From a checkpoint of a small mixture-of-experts model trained on Wikipedia: a softmax router, a variant of SOAP for the experts.
Below are experts of layer 5 (counted from 0) of a mixture-of-experts language model. Rows are named router (the router's row for the expert) and show model dimensions 0-255. Each number is 128 + 24 x the weight over its row's rms, rounded and kept within 0 to 255. Numbers have three digits each.
After each expert's rows: "comes after" lists some tokens at least twice as common just before its tokens as in all text; "comes before" lists some tokens at least twice as common just after its tokens as in all text. This comes from a sample of Wikipedia text that the model never trained on. Tokens count by the router's weight.

# expert 11
router:148130138080121142141162133125099140107109138119148126132164149158105129136166177105107146114142169159077117109133098178098135110163123128126120127126106153166126150122124079134102148141138170085119100100113157136143102082083107113162134095147140124132129151076091164103077127168129147115165137118097169128168099124113112121103105123123130156102151146129118112130124131131130147146152101159124076137125130137097157125135157149086131127128139103145123132138071127104134169110134124156118118074100146156113112135142138130119145129106084137153171159140147094102125103116115156149110152108200138170169132119148152161162138145106153142132164108121132147146097110170158138155089076140143098128155118140149174163143132166139149132152113125151142133166110094128138143108126115
comes after: " the", " a", " his", " The", " first", " second"
comes before: " of", ".", ",", "s", " in", " for"

# expert 14
router:104112130116145118129118101118086150120117115141167167150124099120083121103097127149176108104153124115057101179136113145110103124154133112124112128101164110118126140133144146134182160148099130123144112109107149155127154162114127129172131141091112150135104116171124158123144157127149128148117073121137104124131148142172137109114141122120131134141117126072123178092128129166115121143145145147133142133116120108088130170122088149080148113140116168115122136087136116181107148175100108070090110142106113140163073147132132106167131121168114116135149108123132126131113124091116103159134094131090144088125097102085159114103108145170177129122163092151154168130104123146137142109183140109112115116104120108137119131155081150095147147109095112171110152158130111128122126120118095
comes after: " |", " (", ";", " U", " N", " W"
comes before: " |", ";", "S", ")", "N", "C"

# expert 7
router:143133112112167127122130085140145123080144183135091098142145135129110089176107144095133108129121142139144125086089147148127161149146141145112095149106155107120117104175071129112132137137134145147116146170168140160121099072114083149105099132115144159154098129119127119131148130089107127126140122126096166118101146166117155140134109124122144136138154111135139163081098105109115089106144114115126139085146105153140143161141125135140152128159164084110115118159161136124174120105160128127143127110190146129149106137125126119131197113095132121122093093135158119121119105173150184138092128145113134116118144157119130106108121144109133106153121096140111096098185105101072124148104107119153143143106135173120127123123162153162156098110095103097154163122141135101136090127101082
comes after: "s", "6", "3", "4", "8", "7"
comes before: "\n", " |", " \"", " and", " The", " A"

# expert 43
router:151136145122165113144115130134144136111123143162111162128132160114141117124124105111143143081151117180102147126160104128147136132105147147115131135143177123138113150095151114106100113128179162107165096110151128124124121106117130144180144101107110143126110149077117138148142090186153163172057141130099126125145131107083116145102173158155099133137156097133100110109070174126148112096120123144123096109170152175120171137081192144136111114132138099143146116154095160134132128102143102120137093131091102107116103148107122122124132129126149142183120125144130135126134118124168099110122145134090165127141093123112131161122147171163101098163116142126124126126101099126105157184133144161145146112098155152104125145133103140109088133141088091146075117146114132139096112127149153
comes after: " the", ")", ";", " km", "°", " north"
comes before: "-", " of", "\n", " (", "^{", "|"

# expert 0
router:162128112104121132156156094144136124103166132089138073072154101121128129087117106103164113148113109160160115199111151163131127101125118163131106137108123084101128148110097112159103098137134138131122172154183162084115136091157128155101096116133153100150114194149123124127114126109112123132116090137123153167155148156097112100062144135087096099084154115133108139112148137129111096123153138098136114154125122162115122095137151126125103135121110140081114132121145128165103105143149170115107140098131135116090171121100103105141135155146077089164159166098136151148143133127177134148126113139155157127167141129137119141132123116124143138144128127107139169107150102142092051113150105147148117106130117116123120140133118136137144115107097143120098136114133120124073112141115159
comes after: "0", "1", "2", "9", "8", "7"
comes before: " |", ")", "–", ",", ".", "%"

# expert 41
router:105150118098152119141117129179125118117108110099126131067148132123129134087147161155101123078133174143157135099135137113108150206117144134118117138115101160102190129145116120119137155129108116129184098116126103094139126108115118120090129099099155149103136104137129150121143131126136117118166137096134116106097156136105115134168121148135123116134118108119112119159149156144161091182132158122121118127125128125115102128156168108129162116180132111109086134129155136142126135121126171132165139085177103111135137108114172091102098122117134141167133112123071148123145130150172156103130138125125171113162126124115148147185087116165148139150152118103143098139118138106093128120135136151054162121084154105135142076145115128140093124108167137164132120114108096142102125166080149
comes after: "1", "9", "0", " ", "8", " ("
comes before: "9", "8", "7", "6", "5", "4"

# expert 47
router:103102167137130121126148138102152081128152122118113130078109109140166179110098101091119122166112184164124120129138131100158170142125109142098139115174101118098181122135132137101115127188136167067165117145180119137127116148143150114102159126167172140106120128137110135114153130158129106190148138143153115094124127151146142122119152103139165145135161082150127127148131143169161109117150136078153119114140119126171159116154095119130172129145112147132132153104111133121122159141073126144165126120130168114148163158121116125113138115147120135100102106124150147090162124119133127122118094104175126123165099154103140148078136119114086100140142142140086099111082153109154167104134089129089159118150108124110125135160123119147153129149152141134103109106115134101137157155116158
comes after: " the", " a", " in", " and", " of", ":"
comes before: "1", "2", "3", "en", "ac", "st"

# expert 58
router:118145154106152130136116141100137095136083138077153047150145098169112121095122099179172127112115149132134104114098090116134131107091151152111101146113119089115158156157132165085114128119143117155101132090094122161120127142104153147117112134125108126133125131102166127146088111143110122128168145104158106104128159143141114120118131136132115127104088138104110136118120123126120144094103147098157108135134117164109103102139138170090140117122090112118112119147171086107157122143162092177143076089128152112066174132107145142149095130147141092142091133135100126091133134150147168148143148146132172119111147138135146079152115155180155166142081142134119123149101101154165116163087118133106129109123141136127125133087149148121149158149138138100126154161125135145095126147144174
comes after: "1", " ", "2", "3", "4", "5"
comes before: " |", ",", "–", ".", "0", ";"

# expert 38
router:109177133114092134147127147123159108130127113101158146092080103149179089111162135095155168134148108089110148144128181154107097132081102125126146134106128108150123135148112122120117098132114101094125131097059150106125120154085150106155108104142100148102124100152166167129157093099134123101131147126166100151090120135160121124139174164150103122128102112120109142142101124134095141101082086156125121132149147121139137148124145157139148100126164117098160143141138128127136120151114166142112088149158109130158124157113152090158119114147135144118148094069139116112144111099119092112131181151118120175095109078128083113106140120105110107090137150095094093179124108149117108117152132124128127150165161109129115118122171132120144172134087133164147120119118110139102120160101111
comes after: " =", ".", "|", "History", " also", "S"
comes before: "\n", "t", "9", "ve", "f", "in"

# expert 60
router:158182133136141146130130184142158129140131159137127114141138141106159175134104163153103122105128138086087120102128138108136096118067107107112114119130136138108150145121175125155113147125141158103113156133118111111128120105147138144152103166123104140162154144148093137135127148124149150172104113122149091100176102086168101142097115098136093120158166105123104110122101155143145155120110153143142113139121144127165136117163110146114130116150132110117163087144123163147087120110135103155156114109103094168134129169147166084163122138122108154097110125090141073141154126127138097135108144130126108133140088186147135124126115206104086122142149130175104126144119197113116136132171104125115126143119084163140124145116142092150124154134165145126115100126112108168098156085123151
comes after: "\n", " ", "==", "===", "|", " ==="
comes before: "\n", "9", "-", " to", " Party", " Title"

# expert 4
router:118119096120141127093116137196134144141088132169137131116131133152119100109133148138122111171127115089109097122118117129116134132143145116118209153102190112091117165128171136152178108106121107131125139162137110121112133123134141143193144148124144101105189156134152127131153120119134147066137172169138134179126142119107101119139144115125139139178126087162166131173146046103137089141135131128167118118105130146073135120094138127161109133153157152136162123083118126156087114103156125124118120154122138115134116104130131159113146123122146149153108106080124153124135124104143110159117107119144154130107160118131124109093151164103122155110157122107167113110100133113138175121125126099137169154121137136140173145122128144127141169110172153170128117107116149128156147142119102
comes after: " ", "0", "|", "9", ".", "–"
comes before: "6", "5", "4", "7", "3", "8"

# expert 23
router:103170107119141135063137158103065105100095107113142166129101124120100168108134128139154158167133148112117173128109096103128189164170144086137138126120133125142156172131104129138140118125097150113124119137103107153140151134150095097121154145106133175136095140165122165125115102093140139124122106122112123144143110088143110132159142118149099135128102122165143124128136173155124173115147162153128111134123095156079157120163160147072145109152186143098108140121121137143102142152109117112119144157097151089130122120108111150127156151126169148170139091097133125082109116107129073146137146115137140182156182078138154164106140124156164114143137093128125141160122118134133139107151096132154117117160133124148107146117139149165088124130099146117135151141094127124125120152100095
comes after: "-", " •", "|", " re", " comp", " Preced"
comes before: ":", "ed", "ing", "s", " of", "ion"

# expert 18
router:116131086126167131174116121119122119148078075076139144147154109127121113127132107118131099059089141178140146104118160092128117159120110103121128150112110131173135141126143104120142102124133067108092098146121111121107139117140165116173133131139128102127136155128150143144150103099158129085124100123155123069122108129174131135151148143187152140148119152133164115099124101135110149127066096083142151158106133113158130126081130090099150118181114137152156105127160137150096137146121114105137181125174145140132107120094146106129100137112122142118144115087102138114119130167147153103151146090168163122161112167143137135112096154117109127118126087110127079122143155119096118126165133130130128147129090141140116122116118128117112107154141091136136122137074132083103099095094144
comes after: " ", " \"", " (", "-", " re", " con"
comes before: " |", "y", "9", "er", "id", "c"

# expert 19
router:104152124150108126124130093181135129108156153135106138131198144099123095210114098136118138090108124149103123147104130116134112139109115142118121135095166169123070127154136168076132088115121180137133150141138116130137118126122118139121103139173134110101136099146169164126107149139150101093153157143113153123152109137081144150171167134156107114131158095144121112105148106125156128127136107137126108164114114137127104140128112107133106083150122184138108103130142114168091149170138155114134161144109123161130130141117105158072093096133092106086140095109122105125108113123112100147085122134105126156077098136123145110151128151142127164115121116124125133185154133105138103123103148111117145089148146128088116101114157134118138118173117112170088178152150143141171145151144120
comes after: "\n", ",", " well", " medal", "),", "es"
comes before: " ", " Born", " •", " Country", " Coordinates", " Died"

# expert 30
router:106106163139085122144130101113135113144146111129175138127121147103119135136159148118113117122138143092113101142139149105138117139137163063169139103108177154088124119120156174133127183111147089109186121098158151099106165130188086125123132120148154155128073134074130098132095123127112125121117128140174143146119099166100155126119089121131116146145106134146096121124119137199128133132160129124151103158128167124174159124102105093109088159106133126115094152057152150128150152152120151121116136145120108119132132103143122116161121145131103159151135095117146135144114111117121157150164115167149183117108103152148140148135166144120116150110100098127161150113083135111112113141156116158137147110141105152117130111093102120172095136117129103165168132098161145152121139101124100
comes after: "'", " of", " on", " in", " with", " for"
comes before: " ", " first", " own", " father", " time", " life"

# expert 21
router:140134158087119170089122164110130134111114112127116146133115143109086124146158123155166120164132142091143064094104125119122191101118159152145091129111089113148154177119163109122150139108154115140144098141101123112138138152110126139173143141108097131097165108165110123147142116118150156194136110148139104102129129149154096147137071161113145137150131132142088119142126155141129157087126085158111102143137125124143120120119146120119139102121139116091149105146105151159168081105109100143154146179129146146148100105137121144134124174084155120141137133131166130105113143140105154140129109131123127114166120100150146165106142159129098102142141126105135082171148160138186117166123113144120137163106093102133148146111213135087127177113141121160133132111122124153151131110120144
comes after: " ", " a", " f", " be", "==", " re"
comes before: "ing", "s", "ed", "er", "ers", "es"

# expert 53
router:131115106152107141103116104112162110114134158106135168110098124162133143158124115153106109193124121098083124095064156149095128123138121111162147138151137199133100127123108137101135126110123166166130135134124120104122117101115128116149142126102136118147144087141129113132128155133127137131155188123140126131112158129112136144129162124130142186095144115170125121156137154123126135119117128146144105194115117113144148122159147129161098117167116109148066135120137148155162140136143168141148129131130090146159090109119149175137100152133121109124119124186119068143121149128111114126142116157143141117210101073156139153105129122127119098136140160147136147094167140133125161142131160109076133128129142092148159132084114176131116099142095090099147094134160144090122143145153096
comes after: " ", "0", "3", "1", "2", "–"
comes before: "0", "5", "3", "1", "4", "2"

# expert 45
router:118149132104127119158183143085135077124114127144083149057152103147138119130132128139120164139130148165136135138155141138137132124134135112081123117208103165098203117131102150119104088179144121119201115162105135119142101130104086134100131120110151154110094102097149111113096127172160126155119133136135113110105130123118129123165105146136129130113105139156126129149155124162156158150125085144161112158150124125093148118127103085145117102156147182147130123147120129126132159098074130165147130124128145141114150125156115169110158132142129139119154141127112116119156118123099159063144105124133101127093112174082158145128139128145140101129161131108114080120106133158102141083151123161095132108165111114111126113156128126156159147114130167106118134106133096099140109139138112
comes after: " |", ",", ";", "|", ":", " October"
comes before: "1", "2", "3", "4", "5", "6"

# expert 61
router:083107134082153111094164120172151112144128195167076075109106133129127153129143139154118119133135147178126118159111126136093122101126158122101149133128116155105114141092132105142144092124135157144129147131119081134112121087112095153129121114102084145090127123135099132114164120148155123127092105148117134136126138121156104129123143105123141119115135120140113149120126087116118137117124080128170156123146116128063131085144102096076077102092131115126120152107140111125108145119132169116136174134085119112132151128113126162142147114113156098101132123129097105126121114093134143146127126135156104202139127130116162127102145164129075151098076098114156126061149121131166101100148125160157121142129133094136170119094166155151114134156147146126135138112120132186161102090125143
comes after: " to", " he", " was", " and", " also", " He"
comes before: " to", " the", " a", " in", " that", " by"

# expert 62
router:130134138103153178096150139171089080126124145120120119110139157169140145149111099119102099122098139100096129145153102127181137147116145170126150160130127164080155104109145144087133130110134113118169137116113149170116114141124139120156122126122104163142102151086128090143136122154176159120108122112139122094093140177150143115136139123090090135088098142108144143120124133110162144113105134095176150102121100115174126106068202111132138124113124145153126110151135084113137158116116126158126164105139128141127094119147163122146077127119107115110136115109098134150134151128143154114123113125114165096119123115106145091115137099156171170182135089137147147132131116105118102137138105135134118123124112099117105114108170064104149179083170121104095134141133134169134104123097096
comes after: "2", " It", " it", " which", " has", " is"
comes before: "0", "1", " been", "2", " a", " not"

# expert 1
router:153133174114148135140117113175123107102091111136123116137146105076118124137124120143154124179095121101072149173094106128151139181112127132101120101164137143132156087119150101148135135183114153110174127102131134118116118062126158140138137096110124146149126129106108104133089120173096103108091126142160141138098139166133175136122115127093141118134113105145155184124116067135116134129108161123131145129128138101087170138100119125095098153141190147133158113137137104100114110135134149112181154095127110096140148114167082097143152112132135104117131126133106155125110085141098104086153081170142120165167119109121112099098113154139118116099112104107120110146109158189159117122139145143136123099105137141122117128148101124134103148132139159100089100112160135127116103124112117
comes after: "\n", " |", "==", ".", " ==", "==="
comes before: "|", "-", "\n", "==", "The", "==="

# expert 5
router:163106097155113123123120082105121162127166145137162127144122115130115160091174140110105137103147127082155123128130142127139099107129122103137102104137146140165142149142136122128111155131170138109129174114092135129129159143138100150152156126124111121105135158110128154122114092077177139144066097133118127128145127136068115153141181138136121174128125133160154162105110128161184118111133148106121182094138114134172127130100150106102182135101120110112133143111126109076170133138133131111106145100118136105129089106111100075147082122127099118099126175086114117103139129147108114099123119137144126095105148134133107073132108091111122124150126131127116107133146152113150113157097155096110136152134160116081117158133136094077134098140114116135194103125187097135145127124168104
comes after: "0", "%", "3", "5", "4", "6"
comes before: " ", "\n", " —", " −", " +", " –"

# expert 15
router:142085177094107133094112090166115135162145139147110096136142137104120145158093151153155108123109105131095135124114151110133137098116113157096124119126147112152141149108157137140114123124156169159108142114190148130122149107095077105111145110151166145119108122161094118143153115106116155150131129137140126116152125124172115108123104119048131122120216137122160148155137060141138129098112115077130114129139127130122172143133190129138117156136143149161133112135178108124105115064109123168123148087131124129111137119119103116139120132125132100136127131134110115139119122097121115132105156125170118129133141096086127127146098106125096087107141111124116110149144092201127186090123094091150103106117119160114143142149123132163116134104094105140095119116146098121110144153116082
comes after: "\n", ")", "4", " MF", "\"", " DF"
comes before: " ", " \"", " A", " The", " S", " K"

# expert 22
router:114138120127092155160117125169111106120096164113117128068103148108124131136144135152108102166121121104126127147088122133087134132085141132146112129120132128111126115146167082086128174126122178124131122083108144106121109163117131134133108123139147135105101120144129117135158155086087129135128145120132131128120117139157100125108112132155109140105156149091121130108117117126164076124122140119185081102153163105116126068156155147076160120098089106134134151099124122128126116194111116138145168114108200096114121140145146112133137131152132117132158068119129119124144116151174132147139134128115165126129121132147118157115135108133118152144105136149102161097110107125146181184106132089124103135083119143111126091124128160105133142153156098135073144130131151119050107154096174
comes after: " ", "1", " (", " $", ".", "3"
comes before: "0", ".", "5", "9", "8", "6"